config.toml
n_experts = 256
moe_layers = [1, 2, 3, 4, 5, 6, 7, 8, 9, 10]
router_score = "sigmoid"
n_head = 4
norm_place = "pre"
norm_eps = 1e-05
attn_scale = 0.125
parallel_block = false
init_std_o = 0.00667
init_std_down = 0.00596
beta2 = 0.99
decay_fraction = 1.0
seq_len = 512
steps = 7877
dataset = "wikipedia_en"
Below are experts of layer 7 (counted from 0) of a mixture-of-experts language model. Rows are named router (the router's row for the expert) and show model dimensions 0-127. Each number is 128 + 32 x the weight over its row's rms, rounded and kept within 0 to 255. Numbers have three digits each.
Before each expert's rows: a language model's description of what the expert responds to. This comes from a sample of Wikipedia text that the model never trained on.

# expert 53
Hyphens, en dashes and slashes joining words or scores, such as 2-3 and non-geographic, plus verb prefixes re, dis, un, en.
router:130167132082143127126134118079123171118114131063107120147126056111140154152132118145146118130123104088110063173134082139143113109146118139149102134163135150129148095059077112086193059100152105133128128091108132122132112118102157125129181125150161144190255116114103175179113153107151146092139186122144129175136151147160135121133165114119157128166094154109165116104148177148107122086057

# expert 6
Suffix pieces ending words, especially ent in patent or bicentenary, also y, D, plus early, late, evidence and spaces before years.
router:197131135115141116155092084124122166182076161141142151186100094117153110162127138174162189094145145099090086188148134111088104095150166147128093183178088147180125098141082127116108108145116135094128100134100086097167081111106126162142115067121164194116139099124089143151118163137150116166072156146155111155124120133080102146126180072129102098157096065170147160147135153147096103116109

# expert 0
Unit abbreviations after numbers like m, km, mi, lb, ft, plus short opening pieces of longer words such as st, sp, ch.
router:115156113181132130159122090122126113124062126111110144174139115105125122140048164175161184133091180140105071227155089149089134050151187111147088145150071184130114100092064117087185104136185149106147165131119117110210145109121108133105156164121161168123172100149152117138159143136198140167117094157165136153144122109172126170118119096140147128148106091132117144163086137126092100122076

# expert 12
Abstract nouns after prepositions or and, such as support, activities, control, rights, operations, and the phrase in order to.
router:123099145105149118142117106124166128084108116095135133127105096094136123133057134166192118124108160146058104179088094139079153138139151085126124149127071153137127150079076113127196087172147148114134113144123148097148096094121156118100105095150145193154186127146121177120127169071146123140094137142044093150151089166126080147139120075139115107164118079143112097187110153148092078103113

# expert 63
Sports words and table separators in football or cricket articles, such as played, against, joined, champions, goals, v., and pipe cells.
router:146132088130153135159112070144149082099133158098103154141167145180157144157070136093158148150126136117091121123126168158098090090149198126129103162087097129165104135119108131126135100148144155108178104113103144099130081179074066133159120116120164196126132074127098180131145174104203066122052181137070135144116090142173105163123081130123148105140086109102097177136134152182067091132066

# expert 56
Field names at line start in infobox lists before a colon, such as Genus, Coordinates, Released, Genre, Record, plus year digits.
router:121111095124135151124147100119175128118131104140100173165104104140155110165132152199121153142117163086078069112162104161144104123202144146100103137092082167094168161072109099124123064155137119112103065127127109139136113100118155137047135111121159161097115121094134125199108128171114101148137129143101172173170165179166119130121078113088148099163096058112105084133181176132128102112076

# expert 18
Word pieces ending in ay, row or ack (Paymaster, gray, Barack), plus the connectives as, of, with and digits in tables.
router:108113152129146158138159080128138146095138140119102110121155070154161154182113139190165096137155149039079081119129105181149140131135151129141158118144151138154134100112092116119189118105150143089137101081115195104161121141149118114120098144166130160128139099102179158122149117098178128131174121099111113102140130121198075140119136073161129122161100090137125103152135103126095130079103

# expert 57
Opening quotation marks before titles or quoted speech, plus commas, 's, and section headers like ==; also verbs like provide, ensure.
router:153153071115201162085200075075200133119094128092113095159145132102169135119138166160125162146175114111004126101124084141125115133138128139172085130106102100134149145086061146128149062144117163131139077069129136080128106142074140146136140114113119170136149082131109146156141189136228098140150117098098103124171087175137124154091146122145144121185094125089118138144118161181124139114130

# expert 3
The word to and modal verbs like would, can, may, will, could, usually before a verb; also word-final pieces like hither-to and Al-to.
router:123150098129154140127151130063180085103081150120105099138095154124143165121130175119142161145149177110084110160161119117090128066149139125144143131146132123178165056180188120020112094142149148127134137108147124140188139164102097171128107135130173125183152155133150188137128084140192129176092160102167095174168095159181144151125090131116132056131109064114123104140167199183122128131094

# expert 47
Capitalized openers after a line break or heading, such as In, On, During, When, plus word pieces inside section titles.
router:156137156129132174119145098075119121125094111128108129183161093122149107126122136171097163087137102120082145140084111117132170092154119176107164142142072158125178102095177111184171112117093128082166124132116095110138114157140110150146058061146144155122198101099102142115132171191174099115084152177090090160176101175112084142113101087107118175134051099054145114172105131143061123130109

# expert 28
Mixed inner word pieces and initials, like the n of omnibus or omnium, m in Pygmies, plus born, pseud, X, J, R.
router:173093130145171135114129111058120135094104171125139100107168075099148167133103113152132148203096116113119129202158075169096088070198145139117134162126106109122101119073103065075142075085141169119148125084112117134132115151107088183131138116111127151161159114066102123177169163140176168161135101158137139125151089142130075183109142063127116097100126050088125112150083168158112121141097

# expert 10
Opening parentheses after names in tables (Kenya (KEN)), hyphenated name halves (Jean-C, Monte-C), and LaTeX braces after \begin.
router:168117110112185094129134063078118103124101131123152116161126088145177144143093166109140165061128167082090123130149112167083104096147168139110103119177162169076125128111085107077175114125158147061116138084155114114178153076131146168091144161159182152136158141120102150121134127119186100123089090149143183152166093112151116125126119093148161127118071103101084186126150184147107147130092

# expert 16
Last pieces or whole nouns closing a word, especially after Stew, Ball, bal: -ard, -let, -et, tie, market, temple, engine.
router:116132097102114044108112122115120128094080105103180126147094087135126118105162132130112168187100122090046134146141040122103181103132165108122133131127114102130132094096096127120181045133161130054168183157079173118154112148084166099166092133105171185126172129161095149139162115100172097148075138187079101147154113124148095151090151088116157116141073071146101148111154154174108119136133

# expert 17
Prepositions and conjunctions opening a phrase in running prose, such as in, by, with, after, under, during, due.
router:153194137137146140163123057111156137146099101146171121094091086088135183098128157171112151174167162094088128166144086159153149074184127165128155113127084169110145165078112084122168111117193146111131145165089150168107068174132138112101123117160139135132153051119098210174143110107177133139139186142096126158179105154140106166128152090141131132123057130127121123189137151134077116157094

# expert 22
Standalone numbers in tables, dates, years and quantities (19, 38, 2), spelled-out numerals (six, nine), and the .S of U.S.
router:136118090143128112075149107065173142134105173110129164098104093111167129114103186122174162110131118119092165130149099144122095100138107176090133124139105132103147169107086123117123110101190133098123125149116148114146096110054154174066161166158126139180181077114100215197171164138145138158131116103151101123148099154201138155130119109067141117126066117107111108101141143139125167146093

# expert 24
Words that open a sentence or clause, such as The, In, However, During, Although, and addition in "In addition".
router:161181106137168175139127081087184141171097109096121112146184078124150142128114129112114129144160168142076124211108119181143127144190162112111167147123076126168158203133093117137149095179167133072133145112116092091153118140107144141111095118133100144150130107115110183156188164081148110147140153114120087174158122182190085152125093079091193131187133092085042102135104139159050058190093

# expert 58
Nouns and participles locating places or bodies: located, border, boundary, Province, division, Railway, List, Caucus, usually before of or in.
router:154127087138104092115123089142193118120134101094090132155137059110121146139074132122165129159099124113109110161171086190107169087107169155146129111156132135142134157100085161108173144081167174062093119155087160121202069091100103148163186133125131133140180122143064191156124184181140094167138123125109120147097110158200046145115116062102111114097097098139113183143122142130063109135090